config.toml
hidden_size = 320
d_expert = 192
normalize_top_k = true
routed_scale = 1.0
balance_loss = 0.00776
lr_router = 0.000723
tie_word_embeddings = false
beta2 = 0.99
train_tokens = 469100000
Below are experts of layer 8 (counted from 0) of a mixture-of-experts language model. Rows are named router (the router's row for the expert), gate (a neuron's input weights, with its number), up (a neuron's input weights, with its number), down (a neuron's output weights, with its number) and show model dimensions 192-255. Each number is 128 + 32 x the weight over its row's rms, rounded and kept within 0 to 255. Numbers have three digits each.
After each expert's rows: "comes after" lists some tokens at least twice as common just before its tokens as in all text. This comes from a sample of Wikipedia text that the model never trained on. Tokens count by the router's weight.

# expert 16
router:160099190111082098107110105097112128180114131106123176130143153119143111127080157130152053043142093126134135127134062099152133109182145136185123186087157133178124099071148152118112181191099072
gate13:112160114128120080158083130110101069154091117111098149095166120196132109184115089214151121064135136117160120081140093140120112096132125103137161125147109137093171100105129124098084154130150103
up13:097155144125111124151102105081192112122111130117089186085177109190151096184072155178155134130147146145187082100109105212086089094109121118100158126145179103111157154088191147119131105152118088
down13:100170163115129170139151076122123139115098174107159130163103068137174166144148128076107168157123111155189092085163117163143142090087112105149134183146176166118146117101123169076188158140135147
gate14:070158152148148075131142139115101057114104088125124163137125150122157133074150151114173115148155169118139154169100103156173135165170142146165165189121136112116126106104129149132105143120165148
up14:092100091141103090146130162130099075154117122144148142162133148118163145075142194140194162159094157108124107130124113125174175121145177155168193169094099158127127122116104122139091159133143063
down14:128109073086170134160149148093163151131162189091083085163130132100118070097123110230083099079137123108069138081169144122160202108083147134121128098071192121156147112128194157163058128123154117
gate15:125152151156170131127100083066134175112119098140141191174121147163139122107109121151088158170145156144138156163130141155192080173126122175154109138139171095108149165121120086138162181157072168
up15:138169174073144147100138069087138204088135087157164175152112148121141121092109115164121112155093157140155166135159066188128080116132096131144076108133169116128093157135159103130146143136010119
down15:062137127127128146106123112134127082141092168162136140116153121150160154120085111117147064155145092091120127144183130121093098145157142133131170158167150147131177177104125080082105108119087203
gate16:113064111189105103116140100156141143132120101175111130111071079168166094144089111139067143127185151113152112119109079112129143199127157141167174109125123121151099092102114144054153101127136118
up16:138133148129162189082107117091137129104111153079078142170149162103113138088054094132141197139061171089062117130091138140115137117094115155125098127100126166160120136186158134159056146083106059
down16:170130103125134130136103158096169143139120094141092129134116160149101156154114147113182120122133155147180161148116124079041130119158161133134084152113069118117101104182111102127095103081155194
gate17:043163135130195135162130133128120089166109135122132164151115076112139090093110151154122112117189095140109165133156071172182178097172145149135108128109124137173094168088118115153175171071086137
up17:133134106120131052138121135205115117172187160175093133057120142114148075159161158108145156107129120156105080078111146145133108112155114117132140158106206178191089130097120122142121105112158137
down17:146138079074140093122166121112157126109166158136121158140150121089137144127151079053109073121095102162067148143167132084128111142120177130195157168122137114114119095074127133125145073133080137
gate18:095090099089073041085073116098163115132112119082112092148156154172190137116091150100149104109145130149129123159089144064127125134136104173099145119015119156123184101072202147147112102216139162
up18:125066154088076079069028162176078113103162157108176172136109178090102129131167136172108127201157088156096117112125101088086175172115138155154187117185091141101113178168107102112206116076051158
down18:090095165102149142153109165118171127045140174159214113158128182110121071121141129080096163092136138153121139154102183136131039104250132159100115130112099067079214110149094142104154104162185094
comes after: "\n\n", ")", ".", " |", "\n", "=="

# expert 4
router:119081124152099125107168140126152163177125167127104117120149126081180130134091146085142117130168148142123141101132108169133171141187131137125091180115111128143105134182171190120132141151132094
gate0:150115125164121126144141153102142148140094181167110132096099127123159159086126112059139007121153080174170102145142131124119111110193091185099132140171099152169113162116089181083185130181129157
up0:125100160081131145189132140135096089159099172124176107143095154058157088103102160149137100080104232107109118159147147108158143091128116167117195073130109108198127161143128179129187100202100158
down0:149168106129108121156154166098129099130143134088111119155075176160089097131124080109126110130142079170144084089176102089165150190188134167061142118079113133105123152130155099202114125203124099
gate1:123114128160058107162148129137156130143161138186117158120119181111101167212105115112127100093124116123093112161145166135152126130138123173145158161116110119110087135163123112106119091152167143
up1:173161121132161140073095092163136085141123112085206022164082113201084082104076097136125166163148112176121138115132110140105128110114137104159140130134125134074133103118142132106145114108104175
down1:152142166122135112123174141118049107107140123146116102158126122123101119138162114162147106103078135094084171140144202111091135103074076107155165130161127127084147115095130102117184107168141087
gate2:115158115121099132117101194121159143108101109165114042074207100144128123089123121139137117100151120103151104115131192170075115064121129134172136068114106121148156179177150068101152172128113110
up2:144172116149078114114108207080125113115126177202140093149071156126163131118125120105162137045157155094093111141144123187108158086101133090129110070116116109099111171170179089159099166164122160
down2:128147107147115104097149101123130082119099141161142047101116092076094126113139154106115123078095160161085104117146083127159093115058121105111161088090166163108132113114109108134113103155140115
gate3:125148130180135201131141104074142144120116127093042107125153041131114112151117118143089166155139122112118168110118165115078139108144138179143137160154142147040159138185130094083172115153076138
up3:140146138120121115186172079124127109146127114118103123131163075146094132168196067163111094181094122138112156159155175098109115172150123170128124158116157127108112110173083181062187139142086125
down3:112182193116065151140082110105109092122146170102162098102156099205113156119140176166080109103140154105100126119189155121058114111099134134129127128101137150115079114089080146151157091107095169
gate4:148091096101129139092066108157171125134149127114068100129097201130104122112120132191157095166104176143113128151156142102163172072109112139103127110144093076143128152134072170119143160148147174
up4:048124162147152143135130100080106126111162112149103125177113191136107179092154209145155145132143100122117103112099145153177071073179110111120134139164104095115144103153082071179130110148144126
down4:129087068166099075141149167122118112085205085127120129177150177130139146111132190109110078104116184108096126098140127114102091112118117105110110161097097126134076174130105145106120105158187142
gate5:179130185118096146085118141131127101146152145114147160129134152176124136124167136086108112162090163119160124133104081092120123087148104122138098144064135113119128122119144114117112116162098087
up5:122136151144123152117126141121172152136135090136135161085107129147094089093103166039201121153084184110134144193154095095109170121122092145152150106078103105168135128141077185142110140082153127
down5:134153127070127122096073115135095153111158117101163125083126160073141066139088197168122142113149097089125097129109157117112164089169154081092121101161113078090143135172060130112137043150137104
comes after: "2", "1", "–", " The", " this", " final"

# expert 1
router:149054113124117079072120171131156126184135104138127124114155111139129107117090172129162153089111122121088184094109065161180109125132126168119100129140131129160140060110147131108085122147122123
gate0:134116132142154087087086220148183155108111118157134162138124099150149178108200122177122152102123102153139140143132110100152118079185102147050150181147149165168144159116131092164136139103028125
up0:117111112128167144138170133141093115096151097075167103118177140138170170128060127112116103101108150096160137115124095132132146159088083134192117107094089103161148171069118135091088104149120155
down0:166136148135197113066136110127103093126137095114157136085116167127088126167128073146165153118160075143183146178108129100139122129112102186181097140137163129128139149170094181151147135140090132
gate1:142128097128135088158085087066127128115126152162115087099101189164098068078168157162073109142061077153119134071165103161141144192138116189149108142191145088142147133089095155149103129120174157
up1:152140085129149129153153095109081051183114140180146163172126188122159149158186104139104108127125083155140133071121052062183113114089144131125129079118101138151094165087115147133141139115144102
down1:179095131140098159120142094140108123075084155180140154136075079110161116169104113148185178133134143154110138180127084138151178096118183136132144110191139103141193229147061149170165162117107117
gate2:115109146120149129102124102119108095155133115097105129121139115186129134077099163103110134194092095107101128135122148135067049138148138128088095147152122157184155174090147053082123176105109060
up2:131171109109151110161120148101066137071113172153139113123159119104176159143109136112103147099101118159072100125169116152111164106069102118092131141112152078076134145133116078125168132130186148
down2:129139106107124165116133175172120147126118107128125075141220127140150131118134081157179120137100104107141139159148080112189115129158095132143143111159108065142085136161135083100184101143101135
gate3:106087068110112153173102093159189136111134150142140096166114117111117114116175168068149133132102113205064134114112113139176180140056099162157068070147145085130131128139098150141070170173114094
up3:152160162169123134141156112108144171096116128142119117103127091168170145132162167180097133125134073168151100143151142130153092109171161134130149118102079110143096125134120121144226124091183154
down3:131137142104144115110136126155133091080092117121114120176110108052150105112090132146181129169121178083138118117255128134126123166097184134096138123128145126150110162110169114081134171151175117
gate4:063027115105100104123077171109111106137159191102123119163101167153146147135092091122128126073117175143106092160116139119189106109121176168182175134142085129095115117133137128095108107124153098
up4:050149134121087104144142143117180104118111125107076141128211134164137179038139083163072157121096113119126144144107186124174135136129045154114094121115117140141103101146062158092133084141178118
down4:133106163085153101133105172119146121118103088083095135094129108186107099127103119112081086091131098094149074098129125090127124134129117122146073156124144145148143091097083094135160049097162132
gate5:142119188148174127163140124031106099214094173136165096141144118105207177217100153134159144110156057122128176116114126124076119106140108146086074135150118111169165091099121137146100120068024133
up5:144104147111094088129135132089108126128093167073149093141142103139164121189154118208127110123072145138172116088164127102146110170132120106093124077107119178127207081102146112124131148153074152
down5:139097140146147118154137159095167126120169090133108069107106113123139092193151099125087193172084131104125183164149053104142074144154150089114143113071160129135084103151154095157125080187116124
comes after: " | ", "2", " ", "| ", "–", "; "

# expert 14
router:127138104116092131155091179085139159124096095135071151103183097093155169111092143119208132106152121161095138080154129164124191136137137182125101148132157143191119090140141197076139165168141098
gate35:156147111142110100089109116093120126172096087030169169157140133143102145192124117109163112196115175149110172130163206187147153152172115142159136127142110134116141176161154135096155141135081157
up35:104130105089099117129102096152115106140125064096124137164170148137085164155161166117122108125130177157110115117145146187152165147144164111167114153160157114128174190128125137116140112137057162
down35:086176119128149108133161067100181144145148150124071054074119109098135141131112112104154225169146110133208160116166125116087147105096124157109107114190170120185092112111106142120177133124088134
gate36:093144177120113131186088160090146124112117140107118159117111150071085110112149122125175114121142176139121140146139161099162120121158045158145096111124116165128068112131082100137143103126156103
up36:144121103172064114069096104193182087146143102113134090135102123171170177170105159183102098148083068107111095122117147161115141123116166135146132203146163106140151128124119153167129134131146192
down36:110189068134143140122098149128129147100116121212104151091148124126088058123164156133096130109106061154090107157175132139118175122124145087121133117175113110114209150206127106127100105223148132
gate37:159156105121130137115146092055094147133105124096155080112098138113162130145095166141164104090125143164157122139085100194116137111129099154097115162098109161136100119096179151107137113153162100
up37:160124072066111186096131161093108105113125159065165127134091175084125102122155141084156115104106125146129146067071105145076085091110084124093074140126137148102171131136164096088150083081079096
down37:055110155131120109137146118098139107100152131161166120095057108172147214134109135129130128103188125145131129070101119136114126088177146138133133097158173104130121195077120110135133144115110151
gate38:175115131078140141084122099119095137101090126100103139106134145149158117191141175161150114103134099101150123135167135142128128177184141096168140112142134091185157122154128151122120127120155094
up38:102124141096086157146146176105089149128153137139082109123104089126098144110124138099078123158161153180092183119062139112107187092085084113145123156141144098120092088102147123142182154153126152
down38:115146186140144100063148111131128135146183098180169033121146191162140147123101098112075193097137138163093130087095173129089131157089123119110165162167182137172084144105160106131084131099139128
gate39:168151146164159107204103140117110136110122148168150140139112152095116159075117118145132088086175145127163111102179122112130175113145071161105104068145098091077114150120112158168124097158136145
up39:143163157098145169131149090088133176120113177100104142153149180105117069162098091139134142117208155136183097121124094111142152098125126148135134125160054108160129114139157120124094087185107180
down39:170111117135109085093143120086105094136172106112143151192156116057108149131126097093137147115170169132192125161119093166157119173102072160178158160125098065070111122123157113062093119163120149
gate40:071126140084116176155156114087068115119104105127171182126191126099150104163099107107167126116154153122127089190135157161178098089135117128142130097064125106102057112077165177121156077123107136
up40:074135176078105194127121129084080089158117118165117141135172117180106152168091082139157185158104141094121099214181140147172093124185075085142137127072096112116110094058124160168136124138138113
down40:202131134182149124162146134110106124158029169138142127072142194130174098115193102101093153112073184099146120079098117123115133157141151087132136174141202088193127116089136135183087136130110093
comes after: " | ", "1", " ", " (", ", ", "–"

# expert 7
router:142109129095119121110174145169127125133110117144091083086136126120124161172132127050088098065129112186072125130106088162126157165159108178107134137115187099091074086160151076068124169189134129
gate35:088115121092136108116117118141154091092109150089060104076142154197140124164097123086106144168126124103178136149138154171118117112151149089179130119118148112121031089158076151118164126191145068
up35:122101158093133085117174184106124101099107131123164097147132108118170118115157058073122158148165129135123182114067091178110126124143132129122113132150152103102082072104074136198174096096116100
down35:169092110126198119150125128146114135121132160105105134164104145165089128208133162073135118094141111133133172155148098126112113079113147118117118123056050129134091130131081198180153071193071132
gate36:147164222155136226117132105118134133066100093126092184101144161112123111122166082147136132099140131072092076078109135189133131141150126088117122138153052146120125145130147123191107152172177145
up36:120116136093108174097097167135141099085122190135114083075111140146078142130161111117068176120161115085121104123135130148057137131102085081144124136109125122095092149151151105157132166072125142
down36:130169148067114108091114116091170153147157117136153130085144138135087172115088072088105121103117067202144143116085103142163126094148093127162181116111162130153098069117115138159158093128145104
gate37:079133148060098099128075059104109168045110102105149094111142150135097136106124091086137155185091125185149055140107122167114137139155078152186145105129161132157148055119204128121130123108112139
up37:143159087108139174111154124140109077137139124114122214141120139120126136125133147173140086158078070081136164166165156139086150158132144121112107154132061095111147162107101100116153141118138133
down37:120070132172124129137133187138119103126161083137128187113103082135091142090099117099091112175160126080092100145106139133112113122117135139108159114125061108160162101108140181190160114050103132
gate38:061181156140143073161140076149134132154132134124068096104032120173148051041106132129138078125117175128103145134104149125173155153140180154122075140114148133146107106077116179161111130122111088
up38:092193140168100091114162159115114132111123172096150128130083102165101078089116100103129111103138146117122117109134126126172114123149120150148130158130093153143147121143149131136107115130153093
down38:118141149086119113046152115155179135139121168178089163059101093116095103170107093092152167116115098078137190186167077088090145187090118175122121138173164103129106162138068165136126120109116118
gate39:121117121115113133120115107123120167086154114143151143090110108090161051136148122138094138160103100156095159154117094110135105130139152135142118029149150158114094147114141090172136106077159115
up39:157145096088160154154152091167151142071115133106109136098125116155146160134125124137144137163115173151158085130131122110082156147116139091124198135131066117126119115126107210156110113133149074
down39:185149124103126096037176158123137134122168138077122166089089067068183151079170103136138140165132145129089042156161122177122147140147145145124108172126149152208160145106081181122108155125134161
gate40:144068092131117123128095090164092144151153110164112154118178132137124098172120079102156115176109077138175089172135086150118141131176111111104105140118126145123082049140165136133062141109165149
up40:129111115111127102154131096144104167149161146154090154128173155078153115130147114077177069149166080158206072245129117184114128176128145132170119102131162150148125086183122126141113125151173169
down40:101144148097113090140102072111099122150097098115162143113018150140132163128135148131091097079186158170089145163124169124138124184113075120100134082141147138109139080158130207089134128140154131
comes after: "\n", "0", ", ", "3", "| ", "4"